Below are experts of layer 4 (counted from 0) of a mixture-of-experts language model. Rows are named router (the router's row for the expert), gate (a neuron's input weights, with its number), up (a neuron's input weights, with its number) and show model dimensions 0-127. Each number is 500 + 25 x the weight over its row's rms, rounded and kept within 0 to 999. Numbers have three digits each.
After each expert's rows: "comes after" lists some tokens at least twice as common just before its tokens as in all text. This comes from a sample of Wikipedia text that the model never trained on. Tokens count by the router's weight.

# expert 19
router:476477516542500495503508528497477529501504478511488488519485545496505497477488472497491497507501508520450444540483522483512507508479520479540514457506460474514511527536502499506527532515487523556517480564494492491503488493528470535500536500444499519496484501529484533491499501474509467517532527558499486471510489507472505498487523479498497532440483479571535523479534525531532535530481
gate0:504523499526484477480504527540499523495522533531537513538480519473488510493493486475462509462472514481500477510466534518474483507480530487478492548507525489534509488526496482465517517517505480551508503526478487509489479484488495576453550492495519486496502454510531552515462514486485493466467489504522453481535530534458460515495490478492492478504500525534506485469474492479446510533460
up0:468479483542535518534504499503516458519477503497465482458501536490500495483513467516499506487502496468505482465499500512481473483514473470509504516474529494514504515514472551500497515514514497552538553507503528476501464488459521481456520503492512458510483537531527493473502481513534534498498519473428507492498459483550453508482578475486525501527481548512485487480498524522502497534518
gate1:438489529515533490486533504519518444469494493475511490535476484497513504484485495543491507523551517478499485489512520475487513526471490469519536486500536521484553506552491488515511492488481470498551479449496526500530495513511447487485533505480541490531485475513511527493518512507539488506556509507519556506492538543516537541527462469511501491488472484474522498473514491518515519527463
up1:484477513507471492520464523521505468529518495544532527488539506473504519510491508520515522505487533456503478510490519521481512481515474530546507455490501513486467464519537533507484497526530469451459557493522454499563529466539518493514485496502519501481499505530467550526520547469488474487486516544514531510494500532520498509444487511535493523496534527480495493480509483540518466506497
comes after: "==", "-", "|", " F", "F", " f"

# expert 0
router:495476496547503461511555501487471533486467466526490473490555508466479483464560496528502477493491511512458530522494496469470522488495490541527506487552497445488532509519534525518512514498490522517550488502484501491528455514545509500480475505501487522507524496510477503473463505507500462487506514533497475510555480525496532478453531495497511484547527481525522530516510547501525516526494
gate0:495475503507486511504480488511542540438548508514488482475531486489516490484523498486461538486496482513467495511485476503510435520537440519480504480491519471453507517507494485489498501525524529525569499496485518515514490492516510438528471493526442507487503477514479515457487521540521532487464465483488517513538527492493503525481554505505494505519478487483454519514499490502539542526490
up0:517508505511445470477506487480490502467541497504504503488543476471451500501538466549506511483499479474448480502493467475536491478494532502489499501492508526464530465543505513481503497494486531500522505531484466526528490503543507504534522519475471461526527495494500513467488515480535471492471482507442502511501518498464475476537493482463548458528529548519456515478527444504493493508529
gate1:517531468486489522518549515519474513499508484527519512455496475457490500494481502541478486476507506499462516494495485488468478545519546540525545487517482473500457469456522528519490547497532544447507504483487513529529514538472512498455497515486512506508549457465532489487501523500501546519545451479487521508539462474514517477527513474505486478530518489481523480468506506516527502507486
up1:479523476535482510518422499500441541532501512493504538526476542529489453508529456508490533494475474506470523475498490491503505523483518492483504475491495496550486482479527517502514518485499503493493480511495505495471513479483515493583523543476473509516482510515484519482462520506471487452488484493475484465449500475549524504501463538492471486464502505489506518501479549538497535494531
comes after: " the", ",", " of", ".", " a", " with"

# expert 30
router:486511491535529503480524493519462522488473477526522464513492462474544502479517495510529471532508505511430473487466493476501522496477501520532486485528498419528554484569497509521538525494494506537540497482479498506533505502562483512497535499488503499501517498506482526483460522483516503477519531498498489515504488549486501470465541496485465493530500476509526550531502517540510501513487
gate0:474483535478482471488542511519512489491505507488496488494496514485520511517494495454497542491504510504516500481480482450486553463554530514512488555503477490538473560485505531481510518537478519478485500466473481531529519516563448505485520504522518500487492537516435521474528497522494540510502455554532529492532470507498544477474527521496465498479494500505480504495506518502529475511524
up0:496544497493496501527493503486518490473478519485522490501469463547490463473499483540568495517505487512512461497503465452560450537479514517517485504523507489482497458513523515547524509489480474447510499498450479490509519520496538499526527477558511492494487470461513511487471477448504455497512514511479485476479534510507525475545491486492493481492469510505482512494559512524458482487505
gate1:527492503540527456515490517479540522440479486528546507476495478497524532497515446490500554513484518519519530495456470522509505466514509528485521466509545496511503531521490534480477502514523495457560534523512488472500474560497471518487509486485486477504498462475505485503503516460493480519495480492523532492497527524493474490538546487527462503515495506452489532494492465471447491515507
up1:479478457501498500491527505503506507507507500525533480460462496513472478489468493511504519543486485492542549516487531490520490530518496448487546498534482472520548469493534540485481508493516546486529526482489482496482475503485504511449450524523477491476498497437479481518477548515515472505522506467506480509544520510491549461481521512475485521487489545506481485454502466493495502468554
comes after: " of", " in", " to", " at", " on", " for"

# expert 56
router:518512524531521462482514494535478517509534469522501496541525497470489495498501499475518429510492528536477495496477496468474519484477500529508508504532471476522488479531487515528540517478477536522523517514508525521507520522533506516490486525500466533462513501491503534508487497481529459517533558501514477489489499567496533459457533498485483487502508490542527546547477563536504511473505
gate0:484481480509488471477465471486517469512497485489496545512493458538533500502499485493494513523533488530494502506499499498457487479464531464521504460439564549513548492518460468513507504514539521484543476508510498486524544516543509473498506468522460523503487537507510504493498500480483489545496494505466455576491512519480516506493510477479481504498502496464514500525489542480537459479532
up0:537542509500524479479493515498502587513556515505523531500476531547526532498489488474533508504508456475528479501488506479514498496475561472519532529544496458497480493522450522510493518517508514518479491523491511481496556504479502501523548498490458545503505524491535530511514507534440514522517529499479492483512486486512545474474486464516492508484475497491491501467507492497463492484540
gate1:483505473505479494520496478506468496504501504477501519482491529488478489509472516480497527458496507519518450523476506439485496494529480520476461529436481490523482484494484467537528505487499528477461492496491522525505515557480504517533538440463522473487516463481554501543509496506493454554508482509486541490489460487498514457508543468515512496525477520518513507557527480524491478518519
up1:490526527501495471525465527476504525503492491483477508432520483500471538498460457496507507518520502502477519521497522486504504527467473531492506546520530473553476526436529494509528524491547496487544530499528505527497556522458502485510518507540577532491492496504488495483495516507467503454536466490451497481453504478500510539469519501499494481509499487501506500522498491470507506518463
comes after: ".", " as", ",", " is", " was", " and"

# expert 53
router:527442510534499513450532512509464513496507514499512473508527511505533474496498479490510499556502482551451474508501505485503511487475495507514483455517461480494515465509497483480499541520532515529507488518473511463557537523523504536474511519476484497495504534487500517488470518457474434512498528508519511470544492535454513459473514455500470466530530461529524500493483525529492518509512
gate0:538499567468497522498495512491457491511490465515559482499552498500479478503555472514465536526515500506510495506487514465484504514515499455529502476483509484461549506496510486515498461501548458495491570521509486515525509469493503473523533519536493538471506522501541543456534532508460477513512520486525481495482511514475534483487490507494510521477540520534500507510494475467481519518473
up0:512475479508503496530458514473505536501462460442511518501554469523474489466485504492519534512504529493509531490522515487480497455521476483504514489537493482481475518476505544497505535484489487500499476496578493513499525476519496519498512481496504483492490498489481450499483508494552497538576466529459491484491494507525500532484506481481476485447522523507457535463483508509535519463541
gate1:499515508470514519470523501554541511473498486531505480484483481488524491502491454466516508530467511487509496464505590498497461516457479482492488499456467512482456465505468483487509546506497479491485513473490519528500514500508516482466483529494470446497485453527478544519524509492510509517544473490511507501511504458476556497512483503489517494535495515470512535503486518539496563465513
up1:513523477480517518509519507504479503501543490551526493515509508537516505479517463496541504535514528486541496500484492477514513507498487476519454553469494470503513507473509540501503471476415472573509480491482466466485478550467490544493516478501502524504488490514491514509498510488485481516522511485459496508522447510554490499545466504518505531478514488469520488502532483464493486499440
comes after: " K", " H", " V", " J", " Z", " R"

# expert 32
router:504497517556510472507519534507478498488514447506465463503526500469498451475532472466505482516450512511471485523482527466508524507503482508547523449501471451483487503535493515468565514527481552467521518494491498470533485493500488501501459496456500500516504513515475571491488522484509470475495498538499495489533497508489529464494533492488504474489523493543523508494530547501501532530499
gate0:554508439484493494535529488525500500496459521520475535502471493520451486522475493517516494476513511514490524475506521519500495528487478537473499491485494492564502481487520493470539503474497507477475488500525493547503535521449512533524474515505470516491494462463479555493458472486516499484523479496469486521514504496503538510520529510491493505467515418572506519523511475523502536489496
up0:509476534513488506483439509497470513491497511567492499541510496485477503531495477488501495520526501480495494471492489508524521515518464490502570506499543491456492555488524491519448516422513508528513531527484474507487504541571530500477468514516516560530490544546464475462494492522507522508507511480474502510494487495482501463496490502481519524521483481471511504496501507498464509479488
gate1:530530501503500488502506523486463474522482519493450452487507480501491506490504490500513534502532499525493524501484470461531485462550455547498519526507488521548509470491486524467518492513430507485489513501513490500553470500507493476558492485457506528543528481537524511535490479478550523481518523504545536490482475520527493511575499475522520498525508516476471483494501513515520484502476
up1:505566497515525510422511476514476473468484498462521479487484506500468497475510498520522503494519526511469470533492525453509465543527528463481523480517520508493516508513519508501507525473477471522487524526491501500432507507445485526533504503500504524522480451498496505481563490504465515504494526456545518540448506530543532527485508491502504481469497492491508499467512471501487519482524
comes after: " the", " a", " The", " his", "'s", "The"

# expert 25
router:500519513553491484509486514494499459511508434562486449470504503468512524481524497499496429487478497487518480499470501481505512494469512514530505496499492499505508495489519511494565515520526527519538492493510527517543512502531479530515535479464505498511509523492506541492485527494519510496467512528489482486503482514500536456469504466494476517521492466552565510519514580511489507543504
gate0:496520520500489509489467507524494504543488489472496537480526483540500520501521530513526462454477546504490478538496512479487508483496502519468530499496499497495478514508498506456525501517529488472498489526477431489489476502503452510504483503529473475536496447464522503491472474495446520446461531530493488454497497518445528529463457477480536498476523495537481475468522479520457525506512
up0:509516448526511508482479516492485479502527523520533547491537483519525527473546466490476494550518490524496503452484467515486506535460481481486504507506504517488501505485504495535488516512499494479477488518513509510517484495483452484520467503520457561453490526499516529517523499522524471470473506548505477451531514500496531505539489515480460505515559460470444511507543510489518459527526
gate1:456451511500503478536514477486500527525481484542526497485472535538540520533538498534514481494460498442503512454502472496495500510462509514488470504433505498486510524565517494480534465506483519449491507491503511481494464504544500496455521550476498476492543514505537514538519490511494496491477520513460539489492496486518498493502536485535485486521492490490485518441494498466482497521521
up1:512466495468532508477498506486474473500488527503467514446538510456516462476545484498444518464498493510460540521516539502487495508495496538466500502504515473520515507489506512495505507483484492474510505493520453535528491515509519485490474452510555512507484489508473550479434465515497517465517487476485488479514494488573525535527480503507515488481497531465507471525506482471558529471498
comes after: "-", " Country", "Personal", " Born", " •", " by"

# expert 50
router:457494541526513467476524495473457518485496459503442480555531527467532521507497471492475479543493489530443502502448499484457505513469546534505479474537461498503526492528482478510508521490471492504524493538510517489526517540516496531494498479491481505483512526525499507504478495486483496515540563515489520514545461496490524487484531462519489492509481481548504490524515540502484538487505
gate0:530514527507492499470507538463518431480528503520536488485505475493542481486465483500475485511483463499513533521503503504488484466544512486473495522502518510498518518505497520539525496480563547542569504506510530519516533508454500512481477511526505496503476463491432499522512509502488514527502515523454521467481496512476522517493508487528470492486467517574492517514487542476521495535508
up0:501514527510470522506503506438526543496471493471523534525528495472479494470499521498532491487482448490470509512495513515464452512497491552475468501513512491498498517471507463529506529528515497535535582500472507530504508524519524488485527464503479457503527492493490481489484499477515500532457444476482489499538486468475486491498518479495502482523494494497482514505527518456550430499468
gate1:491513535464437529528491535464497501527525505498510512497474496451456515543487512464499570541516509482519495504472496459513525493527506514495517456516538514483497478468499492526522499476501525518491500483475470509544444460492481519498510484530459478501540532513472481489530492535526508487498472488496541503502487494465529508465471523514494521506526460535508541482472511543539499489491
up1:495508515469549532499491528518488444514430513464493551505498458498530509511494469482501466492467496469494507507494505463532489478489508501524535542490516482493471486477526464539506473466527520517476497468440452503482490478532514476538509490517489514480491526497527464491513489533525492530509523501508453492506518492534486473488501488488468502483502563494484541520542503465537540501504
comes after: " |", ";", " (", ",", " –", " -"

# expert 15
router:513499480550486505508510485494470504485466464515496442499518489499504509507510499534501477499496487547484459502514506450509491515465498550504492444541502509527526479531495523502527527519468507463501471495493575502521497523539488501514514489461485493475478532537485522502487516497557473513523558507527502484526455564479542508488524484535498498539528498505489522510514530544497521509500
gate0:500477470498493503512478508510519471513522498459504509473505456472570485477466500475496518502538493445508470509500480497537474485500516485516456500489497451494537499497494547529526488492547530488476467514488503538493485494456474494452504514520487469530501507578504489462496537497475452470463509450506482501548537478523465494508500511514532504473506489502547487488496476492485502509522
up0:480455512485525515517480465459531451504513498509528496494483543467493520482476494493522493546500518477481507474465461468507488546497479500507488526467492494503473515487430500485525481508471519478460505491476495467575510490477501528489534514480489545449488457426477501504542454465502486501492496510483511471481519521505471512510469483468458496496496503518461483516490484505483489510487
gate1:486521490476487450497504499478498527503547466523461454475528507500520495473446472510505536538535538466518504462496493462464497483493494519519493498445473511544478512519518494490509463511563482488528516521485477486501501508532461512506487462497493486501525545467511488515525492526504501486513500496520477540503528470521497500485518531460501493528515509504476570502505476512496485581484
up1:506490507504495501490476445497528502443502504426489464517493531514519513515510482508448484481515554450478470514490524502473551503468504484493495504501510543475538513494516495500535490521489507507464510438469530509548492513541472495526493475540509517522487500476486531497514519515512470532487480510469484496526487484478482489497511502473570519510482534530510521499538474523534502536532
comes after: " ", "\n", "%", " 0", "1", " —"

# expert 24
router:494483533504522507453502516509464531449438490513471474523549531482517506510503483463481460539530493546438508500453456495478527484488489514536495491515469467522539480504501507529520525509508490492514522500497513507505554487523514519496502486486452484488517501494508518497495499521506513487501523510536525479488498521473526486454525488493434497500524438556536502503505539515485503524505
gate0:508496476513499490518507502511490504497463521462488452488527481459483485494539524460483486540492461479516547512535538486499523497481510495518496482474506481504554531473486476462489492474509475472524501521524499482461481502521528509519503490552502435539493495535556460526520532517498520509515511496495473462498535546511492505477476500522505468471505482524525535479500477528520543530563
up0:495477482505481535476496522470480532497495476535486511473467518428487521483560490506495478509513528501510540495495504525512535458458476511486497508486482494491470503495502470502513503500457469542450526483459514520479486466507460541510502478499475501521503493545510489528510496506571517534526486507557521443477507499473516502530525521497500501523521488476525507517468490457529531506457
gate1:502492499499492497507491512480546529487476520523465500488538485508520477486486485521492507491502474499544477473475556467485523555507505511542474487522510505506472496516501567498523446485499552526471477511493482486488551514516513517477478513494512484490514482460552510543469477492482494506462481478556456482516493479454505517505527525521477483507437480530501528485545479472484530495477
up1:452479532499458468519507475501523500542503490488481481504485475521512518512534511474525484520517508480485514509506480491475516513473516554499492483478507492501533509487457512522486528504483511477486464512544526555448438495522490524465526475475522495502484453502447489530560505493519490486504488479504518518466523465476470545517469463465502553533477514495467531522485502515475474527494
comes after: " |", ")", "See", " Ward", " St", " Sch"